Experts of a small language model: a variant of Adam for the experts.
Below are experts of layer 2 (counted from 0) of a mixture-of-experts language model. Rows are named router (the router's row for the expert), gate (a neuron's input weights, with its number), up (a neuron's input weights, with its number), down (a neuron's output weights, with its number) and show model dimensions 0-159. Each number is 500 + 40 x the weight over its row's rms, rounded and kept within 0 to 999. Numbers have three digits each.
Before each expert's rows: "comes before" lists some tokens at least twice as common just after its tokens as in all text; "comes after" lists some tokens at least twice as common just before its tokens as in all text. This comes from a sample of Wikipedia text that the model never trained on. Tokens count by the router's weight.

# expert 8
comes before: " | ", ".", " |", "–", "; ", ","
comes after: " | ", "–", " ", ".", "| ", ","
router:565507488430493488457515517395532569495492539478466475464468455435487560512520465592512489497495509466483519467566484502462535475506506507503558543483464540436547512552497583445556539470501492460519516457458494470504563510499505483608530437507531485566517465456538489496529473480449501518563531462489515512542470509477512495467469502466522440495498480478512521545504598509543511494496529533570530461443483566531562496531491519498496469483487465578593408566490557518440493524449452
gate7:464491492478494430502499543530453522527463513479493529442503508500536502460541499491508473454568417507517402490461438439436403444472531486478480493519480511526548521431595484493512497529528473589535487418547493491454484527417434459476501532542465514501454403530520483471572502508476449483580473496505532468544470525495475475565520562525550588602513418570498476504426495491476497540523505530482494513482502494508458506530516490525501587513486534469424518511519518512459501490528533
up7:564462441536601573425489583477492472521469533501456456538509494538481485544461498531502517496551524502528542490521623531477494464433460463546507456521540489445529525538523529581478529547500532438528480511574437474505518550495518508522530593527511488473518523487438477464485591373454568486469547508426466514488472508509564470486544471437495467461543528484480468464504450410493520458482505462492501536522470437516463539523507439546515510453494507533536498497520515506490555538469505
down7:512450504437491551489482569497487480470503476469462465532483464560490564521483536520505491437542564469462446502501544545476545477454481491500474442481520563467418483532508494477395529507500483483569532438560497473558484558531520449508509477497514557548600492486516483507556483488469567471388482460427490484476516530435507525546525484500464498498443499501476444526427524471503426477481514541556509535497523549506468449442496427446540488515504554577522501500476525495501517540501458
gate8:468508512526535497434491515460489543483460482457532497533551617452466492496459498509432445484550465492526544533495522499568490467534492490525468494499540485486462516467509433485472501511532483493507521538518590455494477488580585477521456521477579516518466506551525450453565526511534559565434444533548528495435514481498478510442577436524490555545464520529468484478465418437478517487482495437487524513543526551486477512521511499535487510521484530529557580499456515455523456479532461
up8:460460463519432529458492515534447429461474517489450420481516487515536550478504474482474462520439513441504457510502462464406498457507417557542522403509459469486517543540436582442572524447505486504486473468440482495480541494567492509508499538470474429460505544521466491561440472486486512575528551544411484502487503599525570480497506507553497498433472470471562435464538506458451500471510484535523471475461490446452523488513505565418538509513401461474533562515506423509487473513410489
down8:495485444579439458499476458459437574528430562521503537484487553579447491473476546507463492538498475528459508508523530499419471443585550443439456473492435520498504528514511602454448522472565451410501553527478467494472515498562444453491516384456454505465543466489503568502511472499543542526461497541556514491481477491517501566498526472457457542505535480466539504470493455494436524494541561469543534449526428499530401511522507465519526487468542502545487484478490541443512433537487465
gate9:474473552482494494480551556530446533501487461492489554532522497562532483431462548519465474396467463500444478524509520538494474434524539457455475514553460395527532519473534482478449450491474523460562518480452588508537508470476429513487513513526437521481479538461523498492540492479465501559473477487499492542527538494598508542504550489521510556545445439492440466516516559433465456500401532615523443461549530442456499526414499534542570491469491514538462503521589460565488508512515491
up9:493481542480445438459634539509455491523453415507521473494480481507487517512474474531515521478445483499520539471544440481497464621508549579443451494521430503528526441500519438501509466579531535485420495550511487601463488491549514472462515564512565498538542499446596531497529466514493454491419455535496492485490458539569591512473500514502546515406509487508532492496523509574571445393539518477492500565496547531471527544435423513521570556461510502472543549518441435504491522475500593
down9:462506508456514498450469517483457533442408465463490540550505533438535536486511467508510470470501449475582549565530526435566448507540494538565515595527478454566507470458499500463552494471485557493467503491521442445489489522495536493458471428485501537562522462547535509587510510513433520513510550558527495443545490482572483505517555414405491514503577511522481523540424458402459522458477494496455505507449531500455472481524473545547569495517607415420488515526507454485478452476517554
gate10:480505499552462420566448494466514463520493448501522503491540517519534465568581557563503487528358510497508500500527503505451496492408496516476430519500519408479528541580517514493545520498532529482495466486419528449459473487501566435512538548454489511572485485460570507453531423474579503517471500574507513438530464461469492488549487458504508423485517513453396534543485535503460483496473539541540512446517481529515524438537541534496485528482454564530479511449541510529510471497501498
up10:526490466542444422547453480465558484459453498531497516501451493503559476523462498502475518499476487510422449494566467577468522482413514507525510482457490475473510524509505556477509474579506465519539488533453497459532560497497504455494506545522466541538506428561533486513569493507448486537541487502454541497586531545433527478531516474441518556548488480473449456485437521451447487493478569534550593485488523526606455546527557540519567526509457513504527541494537491510466410493471513
down10:491546460526470517510516611496534519554572496464556431460550502573482470562555513510452472511518540512533546424452462453525514489515521411467534473531438563569505465507459415485410462511468503562445508555529482537517442561450463544451438545585512511493505534515488459534482521511512555471457470463503468496532544498454508537502557502533465558450653433583499488573489473480510454494451491479492533493515482513485454552506523526453454460447424520459576496532495473472516480533499571
gate11:564497493528500472498494480516503473565525473501506564510504492476562485505522584541486481427499448519486578512467491501475478500473506473437457491511620431490426499495532526494489491521443533453505465539462567490435500527519498490525526532427455557486459470473602428483541429443603529492518445517528412489477497478452499533487489614526510502517516511505504601447459550511447468525487430549472513510485504449523507459526463513571457500488544482489538475507560479510531581430508489
up11:491530478488417500542556498480479535522450562447518435523451484565461589442486459521571548501487467454546509523498479488517483484490444585540511469496474492524529521482481531527524515499492474501486480431502541452481536525571551517581557505528540465503518491500516467494492532471539469543459569436558524516472428488479527537530508478493495482504483443472519523483540511517512481530458533540570339404496570515490506500442492506463504502487543575495573487484547462442441473549506496
down11:504490458517452502555479459438467503556500506510548438509481539489524627527478439572530430535528588541563533470460507544479453551476528505494548504545537459452539479495526591548496474526489509475489454501427524456504446449528554464558511481522572462530531538475484514440513486475517544557526503525488534513563462527540562558498497462386504480569414468453512510448438541427522505498516522479466466506483471504608499414402581506466525529616524587564492481479530562504455573459479469
gate12:523441515488488524488534373478438526464497480526537547528497504531574472457455494502502553488538470452436471581487542494451518432435536461535439461474521487493442455500458467523484447592467523396526454476494519476499545496486442451486496481493478466531477485548535434551487492464532526547494535419498505592496539537430473499455448506499545518494500508520482453535476473569519525532488523483526540468534524497473434461529520531584569594484510478505483504526487512550466464478524463
up12:494528493513522550453492524522400527450478509562555431447499503501507505562509556507474514461476467533550477486481489552525481483476475454585558458463438459489515543518550563479490518440477489489461498436431499469504461480503414540507507489497521597479552599513465520454533507570480425460496501482434538499509590493528510434496535523488480525526460511504513513454504462509514529535508451511537472452542429509486509463563499540534518538440482553505477469504529447512483477437517543
down12:444506454491432489496509443431533392505540480520445532497456497520494488475530537479460450523522466466547541448528544553500450474568518537411502535500429532500516493523508559477440506444566460500521513520484466507488489449514565450492486498438453529471522530512509510418473503466504483506513499543506455456488490485466508580492516457438598470553477566537497472449436445479441520508510475506452481480552511521481561422493502577517477523482505515497485495464455497558524520449499446

# expert 18
comes before: "1", "2", "0", "3", "4", "5"
comes after: "0", "\n", "3", "1", "6", "4"
router:520534499463481466536508584488484475433477498465488427467507485475508525501515499472527524466474584491529489494542498493490530443513502530555472603488548470578496529469557406546584451529492536558488418484499492520528516501570418534500447551520532558456530494552518557500548477546583603493473487525434576516437554518478530436497463471526500488482539446528484520522542455547503471537521523485467487524544539515504524446462504504509393468531532491483469496541553508516517430445466523
gate7:532487419490563518494540499465487521531512471487462483489510473513546457560536594518510534470566475485481445459500517461498417479406551500469487529555533539440461489557532465441512495484489492549517439432497469496444498556508518390530479494463517485495444437478488562476458508503488485459518524495480507445491449377468447469492588502474531459500489521468478489464448539464502531480436519558541452464502486546527445486541525458490602535493400548568525569529465612493500537550507539
up7:392467579480489495519478557494530498494457463488571546474510458468562508503455471517460544501427493444495499483517454543508471467513508474500513495512523454521561537515496464463592514580482511559565454505482481476506476522513521543509433487520465452452532573506481515516537466449533518531512543532466436461525570532445533537465539493501488504563491524504584503452540502525516521517500460468502603481435509494478520508473523495469466493521532481507517524546586564462537522480420541
down7:574510518456477446567555561517541506479502498547564514536527468460512469536570487566478477496528539542584555416480489457498492511468514536455478515471467468431536482503558488508527471484532465468592498523518506508468501560474540471517475526585560526489477520417556544454440477520544363449492596563489514553535495483463547513510460583535523526521553526519467482471507584504489519486496442489453484463497489474452472464525539508492416498524422465504533509491567528518493513492489492
gate8:523554476561547484487493395528540468524483540518488575480468591502534511525507465491542485557496476540477488473451556484531494516539530540430510440445549480480524469487527552495500512463577524487454498464454529408442498502479569543502533432485500529593466431464485469506515514506494496453484507496503503496543520416465456525467520503446584482590445514519495463487543448483444469487550521453458503479517479552491502525464510445504464483496519474585507465494473545530478469434431397
up8:620494492511434524391565509497488539564455466523505506521509524493549515495502507492544512482550531551556487528485509577514495598552377556534471486512419598490464464461444494495534523487517452495428502443416509467440535516515447502519523556505479537498540543507484478489564403493532462579375566508516537464509451512527527562450497522467505575418443466493493448444565531515542476535522575556540494485499553540475490473440436568483541497495503522512557453485574489485424478581475507
down8:529601499467583481497505534474477520524599549463447572508459494453449545473473533561433435499514500559451466502599536502456539501546483522497453465494560432556543531500630480516450502527493539517533446484493565527408517500482490459569500491440453552452465545527495508569481447482527525561484488486541534452478389501504419463512489508481504578485510537488482515511539482521580499545487525556434540471523474454446489517491571538511557531486448568454554507453573460538479509527514461
gate9:560498472529478451516525479471497564511489481451501455537498475562511539428450569510453486492526458442503484480488558563525468516461548440526394406502508538480533503528375471476524502512459502486543503439508531578522425517492520495556490481553450464462481447530514518552527553500515508548547480473495478547461511484542481431498517489511431488503499477466477534459516456480520515496501548564512502495504530512430532601552502541508630556485502557463493460538488519473439608510444520
up9:479502515477522562498485489457508509522480470481491448489569549464493477562524441581494566536478501463466520490518499470494507499496473449482531539529517434480503514552480563543443576473484542513518540508432444426527537514530552541491544519432516533583495492479465407509514422452527504398468478552530449459468445519527518552565492551489569481501496474465434465520453462507436533502430490465506530470521445529573428436564468513448524490499522473411504534506553444507569504554454438
down9:495575492500522461446493541550488526540475511545539540455488452431476490568463462442506540514488461522439502501471504541524485446488473480550502476555539533478463523520500545525434467490515496510500498493551570351435547490517489499502560535393515505493456456531566427558557530526418517611499560534497518542505436489538537490492488531472449564536473535493545491588490474487498496539491425518522487405460483498460476454467468561517461530577466505503456498497528484517543441442530555
gate10:581494467576476522552523446463493575477466447490517493540486494601485533530533537543542474508555499486537480527524477473514486532428458460475476515520490524464547536539448507510454518481500439450497415429533460534525491480478569435545568499504488496539477446546506554523525520490477535514527480521500528490544507441488436461553526538525552496543487487470368470442469499498494527557445547574488521524494478587506477561577554495531546566534511522473463577526511482502493551534521565
up10:541494449406510501407589504549539494479515488515481500523517499539505526569508466468464482559502489495520532502470614481472492588558487590515439428520527487525416468529507476490430469480523508447473468457521479476452499404463422542524455431473477534507490522480493503449521557483545532466388509494575534479536576482572463492447461523506545524488451538443535520605447501484442432446505508533438531485536480463482506525493429526550523549401465524448553422476528481516463457588528472
down10:480461503511462497508539476469465480584511510495528561503520564519445536500508479548424451516531458539502493477506494544452517540539544438514462530510554524523420527505546461464443511533507535591441496502507495426530457474550482489498553422413459498501550517486432481396459518440499565502466491485568529478398475508528440390507500451515509505519450510510497531439528457470455472535560499524485509519463452442473488494489526458551525601405514491448503510493495458563585500426507425
gate11:517530505538508515521503477507473530577494464523483486491482523539534541459471497500537543500484457502421534476505455484482471525451504541479532473539456536484509548466495540474474491550470542443430458475509448513526513466488513517560496501461489522528458513552530460481544472466477411561510487495545397546518432509512515519536462506495504506559437489432540486482435449511460438529492554502523514491504452511417445538465491476533405565514420424537563534591490436469536598513473523
up11:484510534564468437487435550461477519513551461487506470525536519441475467537498507498563532464479528500514484463526481475549518446468456455455531474475468527460478534463536513526439459485527468506472565511492517551493450509433506499492518462549530480467521510571487525492554521512466511575553472508443419493494491506457440534500535479426559477555547494548531479527546425513540529502533538553555538471515445501475477507463399517492433509551405465492448526587415477515469445411484566
down11:476475556511480460509508485419531494489523472481455616498503513563463436520530532503551480501509541475464525483519557497538522516520486459448504547460426429555452468567442550462490527512479523474542528471506490489440537475387526506449563516539487474457615569426553526570471492482457512470505481517471467504517529471461428525536476489474498532482544482478491475458540517449532551437494510488491546527521523531499535553545526490478574502514557410500499459565485492597448516527483543
gate12:544468514572518512498543500535483494508541567504562504537460515498508414479485481533513511522485488464466479456480522511543447541501512495518468474474481479465436498496471568481432509519475517452515492518477455500460459569460550526546473452517469377505484463530483511517531441530543521556525494491573504565454500426494483462533585478488513545507519584491556550427473476467538429541497515520500443452502477432485494541464466494492513574549465433495567513526464475541478503429517509
up12:472534464549533521537432521506496505512516471479470507476595554461461579608501523498564425501533495462508479438514460505490548440466538473487550515551531484516505527539534552515483560403567439540558509532546535462537518529499497531487538607553495610448495405497569491486489479426481489448519481575557549510530485499457536475491463513481497466544483457487527429482504486462500526497496506499519555555510469501575506510475479504546467476497440504608436511529484489502498435502477534
down12:550510491518444499438532515540537447514504454532529559517488510542525508539490497450546554478510433470431499519461496506516420409517437491468485528441478488410543547439482498441583514563485473472536518506524489432471502481540502535512522530489513506495486490593545533477577462577502441525441462502484546469520490464501543493495510496532493536568527505479573439486508483513507526485614439476478422535517483512565500471455475419518457512572515492539489479512475504540488473448558511

# expert 14
comes before: " | ", "–", ".", " |", ")", "; "
comes after: "1", "2", " | ", "| ", ", ", " "
router:482524541503497540421388506526558557481476537546488448507481456446475580522520472513548556444468458487520483460529482497477356528541510481478541448493509546349521486572538555508430504533426486548477485544512503511492468517526457496548544475511486511518500479491473586443480473501479444512517499456501494494543525521512525471500473486550498469500498512510580508474483521499533461535481540543517449503467465495485522547509462549558520452508495457576473412547454546521470472460455465
gate7:549498436511508465553526533476524584535523455510534522474552486524488510524472550531560490502532542516500502533525522508525502502445476491498487600510481503449509525510442477469418523526518533471516479459484471433516523508451551524531495410443498513525501541505554499454614394497541477512472553542558460527510494564491511477523477504553481469483487474497430520512483512576515486522465500619472538520521483453415499513512520473479404515477434571519475500508540440482435377456512531
up7:485559502563526489513524482477452530494529515523423573545471566447424483596538476507533545498471517456539522456438538522512463449569497462504537482473491444565473497537508474450541484598529619510465492511499536510514542488533514472471495440489550522518528517460534520532510502500491513509477552566513491472511428438608500542526466479457478508492589513521526536526478501535535464494485468508432524515508483477615559421383531547522503453437502484553541504501441487467458501487514521
down7:546519467521466435448470464494427581567456469595516518464528517481475535469446533519519433497500432498475513550524542557498505467474546475553420506483540546476495469517475547508475435492477531501492465540526526491524537514510610480502470459509414528522503470519580637447519528483500495541466508490530483477517532485528508454449431460424492511454450510467533436541525436500489525526575524423455493519495501480509429539489534445563467548508567553521545522530545560539489484463599538
gate8:555445472517511495523530576508453568506449432555573475487513473498456530510533443515453450522459454530499505463442516513516466453465510551531500540537521503491516497426425503549531435487453566424493501475475470482455476477483615545554441550434472515557479551468484491595554515462551551498519519488489442469449461529478473473526481503475555503551495537440460546511531447455485491473544534532607549494533502461435418528474509491521430537575498563463476548525549480535433451469460504
up8:538497500487573498508511514530520559499491488497505485471501498407523485514495430544482529470412509451548520569498510472530454480458527552519417511550461505483574449547464515505481441471476472578506466523491573556488520522539583504522457578522560465511486495509485562459543515442479457596470495527443461492469461438547459553530535547500502513518459524486505549501431473477492543455503532446514489579470455551494448525597532501498551497506590548491499567577485512450623593517449454
down8:530489498475543547532456475456481532485513424498498466457430472429455519447539510492485480484592533537561481470480526465484458504397497488570406473561513547549520514541535539525501510452481455464467465505507521537519518511585522427547517464524476472566490587473506543470487450520515499540512508570503446507470476458449477531505470483489532472469497538402521419477563505491545533481438453497433405564586436476495435456508549490464462515458540542526464539593551519450493451520487454
gate9:518471435549518494536493490565444508549464504471552496490541482540550509523537541493537440472511439522456432472470530508467506482485438480460507530509500468476452560494481466525494487473506497462525460498462488527459544492462514521508446502471448474550465461522516526531547433560499502524503497556572538596528500454485511513526476491470599504517510508479539525463510463487501574462499525560394502466568493492462440548512535518456524512463504505449357454455542518490516417454545595
up9:476490520574542550545463511549453480553511490417482537454551550449501515541476527514500532522556473482379535486517537504484511509506465419487468504532502479435488477481546578481402500501503422488493507482466564524469563486482490508477497547553475527520466501536496515529432469524460529474489535484498468596551490434569518622473580461493570500488500528501502419467504399550516555457498500507415481500563435489529515520462493564490505463485578437461437508502500453476518517536524514
down9:516445451468547527443522514476561432424508510486547414505529488434569528380521547475551486572522462475468516534574559518472526539356505481568460534469505520468590522557450558485515526501503517530499512520438469467496536495532555547521503478502551528529495534532468521520433484467514487486516532483531512498568538500511506446514512519475498468507504502520502518520469499465492536442574472497426550503510545461473485489546523538461479472531522519511486449446506470539406563481426520
gate10:457445475531499454582508529482469550508522431570552525548467428601508416529480446465536497511516465511500504453472559576514458547481481555437479500482551429530421540537466457477425519549547520438457486538541528464475536460437463532564489486485491486524470571494514462520545449558535537508466546504582526556438497505502500480538505523515558510584546502480579520451493449556504515497500465465544534467564502485521462490460546471484521526492547560508471519496570458505511405505600550
up10:494496583535581581516523534477510464540493574453519544463469578421527483556532464465465532530517504463407520520467484468509527507475509466455455484565524515470450467459576518471489464475542518519515570480517502533503529481445480530526547483516507600466493516528490535503504562477463516460528462576448371493516488415543494547483537406499545478507489516497540519504571504424429509420490471455429503478524446496492455572526500532505528472428496510583505487538524578542545539546497482
down10:492528460532578542490418459468544481498516342576518450482527454465538527469503472472547520473492543546481534519521538527503494519522546482474481471488470502460488541526512563541487596436414543425523522486539534547474491477463462489554502432514493505502497537445509526565527586479448584429515522546439491509543474485609516541505505461495491580511403514481493511499497515460487458521502562522422491552470528508531424461519513495465531462495427478494499463520496533491460478529428554
gate11:529515533542462472540548528458439561520499507564559544536507483514528527537561518487547462454502441503498540491481621516491537507469518510527478463469551545479487508529462509524489535501559521472431536505482527434542555481447542527544486399478452525496480514475497472463566512528587521440518550475564401490469545476528477518540415543525542530569511430491535490482461486572499594529539409525511546496506516505511448483443562493454451501528457547535467521522567453498462391471572522
up11:466435533505530474490468475547511447483508485465510474426502580466540461457498473521500536612525513492499497477510485511458529424466486499542519493535503471520487526523561524606544466444509478505474470559434488535520467488475469508507564538484480545482484449553485464613470559480478500480510401512474494462480542494507503489447552507510499479509444506462561474501456479486468456517478569496423451513499501437473513570555484574543457525484574437507464452492495558488514475550489501
down11:455497521422488469539457445470522533434575469523539466475513451462555452434522508529517547549531508514478475478434510467462501456509522490423440503467482479436495464496548528480482550442513440510525564613468524582445539450488444488434434408469543505476514452493472538608582600444572469468519489576496592536500537494528483490454555515459502490473455453527561469571506466432536475586568502482505518473505542496482448512456519519497458464471465549485456464492555500457532549498426452
gate12:471452464508489541497511530416425568528413510486478506483552461452499516497521512555511479569519487467457480550503540474491459479460445478433470515524495467472470486431424484432545540530508547473477500500505444507421513525529563503557530509446482525521427494536470450517584503470507541486422478469557533481466468617530495487531517500460523539496518483458421473494547464491423507534473541517472495474503500554438392534478576506495487493495530516458469529517538487495457458481492551
up12:507426500535489487554565498546513493531472549466505403456493467494542574490512472570476507522482510559473534469573459519423517515524451495464516506480490544464532536513499511563542480472449499526530497477513590527459504419510461471486520450497486496453495398581521522570549528501496511488570489489561560490494551446534497470518491514422545518531526482467429585457460550446518625516533526537464533443430575538480448575484492509481471524493497425431503535515567494486546508552431466
down12:512482535567481513535479476521602498574557514426473489517486471553495513564459499564460496491538471532482509535539483493503514492511508478422457501500503446519471442472485489470548564512566416474499521458496534545485435567502414556540462547477483477555470565518521472415510519477483469487512497499493482499480559487487463539551528535517594500433494443462497526451481573497480487558484554566466519504446509495561440533572499492553503490491496490508467486475612470446490536493519506

# expert 12
comes before: "| ", "-", "|", "- ", "|  |", "- S"
comes after: " |", ")", " |  |", "0", " |  |  |", "% |"
router:394483513524448503494473541511466503519443516486475458472493524517520443424479498520457545471520487495557531509549490482489455452501503561512511487523579532598528493466492428499483508457484465530489467583514517459451396477537481602488534509472457533481470537515504551419476483496487444530465457453548546438448559500479460535485494461537537526494484479557494608597500555509458468516457429530536477462564428480464510475499561524510428457496423533521460524525551532492455518452513561
gate7:443473401501489497537512501502469553579508437529528526478494474505532499507530458501486530498511507494464519475502513507563438517497456519546538453513464435408477425570459541491459527535482511452500492490531529494438513530485572473566472537422490463521469482526524446537642469492458445517547529452529500499541601519512556480417494536498464482445459427473528528467613484556554470503519592508546497479459518486532482496506480531506470469568499517526473464515530504495470492554606514
up7:480557506473560503495557489464551549492496516515568513531415529493478517540490461509537474542391553466501481455451518529489494516509514508561440535465398507499545500490487557470549561481454465516476456521450537543481544431475514497509522519551513474473544442513502493512472433474422455447490456577525582444507585587544542515493500425506501495503467402497486471555541523531435447497487580465575566522469483476486479478562483448538428469514496485498526605500504512526519430504452461
down7:495512470552479445494506486576529506469485517502469451467458530425571507529500477481606513526464453443528556491459453496533470496539457529606518520504510551573506471490433494544550559537461494531492572433513514523522542433510465477484593505532496462499478551502551538470500459497532365498524502489445547473521454468537590483477500516476541436444448530512455505521520529537514506566480541501516486500460413573521516459459520479499450538618516547457518472442476532473526566417476569
gate8:472521490520583529460520469471517611544460497595549556462535573582551583489472474447502493502442472507551399529556541519519454645489423484426551502507495505475511452548529486459450498567430491533431516512498493527421546463507490480539530560479500464536508496502519517530536423548490469524479524509486520509580474571467514465490529511438463456476472497505498554473526498436505439443546571520478490499506508502510537503510451532569539507502427561527557543470493480532496489554512482
up8:487489488526558519506518503409483516532507584548542511500542583609529515465517534459496533500457519598454413517522542524445535520464428484504551532514585546495534499546485522553427471562488430480474504460535512453408475442515531502522579602547518523481577486486485516541496462485504482491482490522548511464553509540459524513470507555488476407462502540486540526473504510456516465486515539514497507485500494486526563434419471548525519515456500518478533585502506479566469527509526503
down8:490459519452530504452508500512483532461479514571599487457410470496492503507433467574493497535515587515521518534473508475551447422510500453556588541471482543489562465523473457474464429539546547520447511468528598514451478515492488510476492500555467530495462469572493436496521550452462513533446563472468419428495476509485529444535562503465443486488489544535535552499540548482470491521477501486475446476509488503530503507531533554478504391525473553549491447488496484535489441486490523
gate9:454504435499484443575515513524532510443466472510553498575504459477526549484471543546564555502499440512549510543554486465453453512529531483567506476524446459446520543499493536458462488546542533457503488488441454457459596579531476503575467500517470429458520533449573527493535474498515530526510508588537483504550524481493489482496540486558488443507572451469515475458562463549530497518468506539521557463485557487478587550426542478519544555505485558563453472523489468512533481498441563
up9:486529589448534533553410486501477479468514537463517502459493559457516470461488473534484482586439504566387601527472492483550525494567495472493542508486513525559549513497540502499513475440537425583493525458461520499507471477470463505510522545566492523450494468541537490557510501483488540501517461547488546513464476509459532530476502551482457527553534541518519547515478542489550472535475459515601500487433464430516511526455472502467524456467409458479558504511432518528487466516460517
down9:478537532509576486521471530516490492526513504510513517539452471504478474541509492487563497512494475532449509471510447458486484512499515634474565486456530514521538553491475530497576484431559537562515463479449487508533444441511518552526517443450495520553477491605533512461490440543525465582530500458505525476436586555475541458458511515503499564563502459538438509450459447508531458472588391550479488434503489404515480496495488494497510483592415556500533568480457452491526489479542521
gate10:462521525531534454498418528537473518499524544501493549524518544458517496470478546570542461503482427525454510483513486538496467477541512405590567474602500482468433463521514483472481526539526490556500499461471539489483503491420517479536505474434525505496457453484536428546475494509496527559554540493471535577543510439522505526492544470514469428544487516396467420461526498498545589456500556535451448469464531486556551510472413540462481478490517487553506491479525459573517424503481505
up10:486537472513579537501572492471495504525490506506549407497454530441522460539459423500522528490538538463581546473468526497537507479461522564457513500482476510481469504523531523542476527484459470505478492569503472504459579504481576481503473500540503483523460496469418456541519563456458505586493467559458456467490507515517517476489470463432538505524485464539482554506447534536451449431382499512586510516360547537526455426519492437543510564527556541511537594482502549463500538486488461
down10:569512469508432458469510521483476579498513474521566486476445462515463432476499415565497470519505491537476460449484564519566511554483510525527536455528475479507452499427476436581499512505463497492560482487531486506520484465447446524567502465470520501438448484457480469482518457498483553488533502521489495459535558559456527520538397474486470462615435501509520463564480520481461485536498502503469471425491509489450519431472551552505512457532548519504445459517500515479502396450504573
gate11:523421469494508557468508531511454492583520517555497490447532522500524556460511462482515490476454456462506409530544542525482477514434430522559438499465530480497449465532495539571552474439463535463441428446502514476449447520502537437523497406452525533514495463529489459527542501428483473537539493445548488514523511544523459456454572548477518505474516529464467498518520482437507483487463488548428529513496571438508439502537474544528525564470518537488598440567485500591474465473538512
up11:521516558546519495541474473552452462587522442419468443457553489497430510474529501571493502506524491529451519464440551509467499425519610506553478554489566476496558509503506507506518508473564426449541515500452460471481452536498542561507478500460468540548455540519510528518492484554476521481559528490478506584475461457500467479525488518578529481456504506519503552431516552498476507521417452542463476492501502517507474523471533492462529488452493504529495464476482522488511526458451473
down11:513480540518453535482458520452510438535513568476480502477447504461469568517502550532471572461539575438477498513490550468542561471480543438431490545521497505496481487522583475512452453507536433534613543560523507513469491572564509542465467574418487524507597470483528553558460540601514522492518498525460474490550469547508491496495467479507406574463482498562508482394529534494566514464513455543435495511490468450483412490491496460501446518498450524547465499492538535441509493493483461
gate12:484475416552488499521520469525527562556461480510514502514459421564546526510507493449521502518497460486591535472404469521483496507461568486479532471501453470467490527500520455455528527429505493557460551486419474507508513464543536554545489508451464488444427479519543462480500491442476472512477534493507573496509489564474538472502581503465489474517431459485466538523505505511517490527513499411529482402560552514549530417449518494458524520469469555535544411516540441535494583494464467
up12:513559469477483481522434448544518507516549474480490588463514491432483495463428527525520523510397467533466549475507483566504543502460505509562500502519548446501451476563500430457490484511530481474550525435504508459453460589455451407482419508488550527534486527495535471533517447457520530462560562526507484550548486465534435465522495511582533488498513545519445457486505437506557538465483525567464504505482581448464468520531475508442519472472510508413488535471515473482552497530475447
down12:523471533479568527480495418462496434516592509450441487431446496535467549456574466517551498447513555512543500503559575522448544450493515482455477524422525469400469569545585525484525493522552468500496541519564495502497538489490469483432468506522523537484565489423486614572506504553520528514500494496517492532490489559492509530489458503545482544510554490490561516438473513521575580598508527517447511542485583512491480525520526490509459495446505542503479536463473556457435463502561493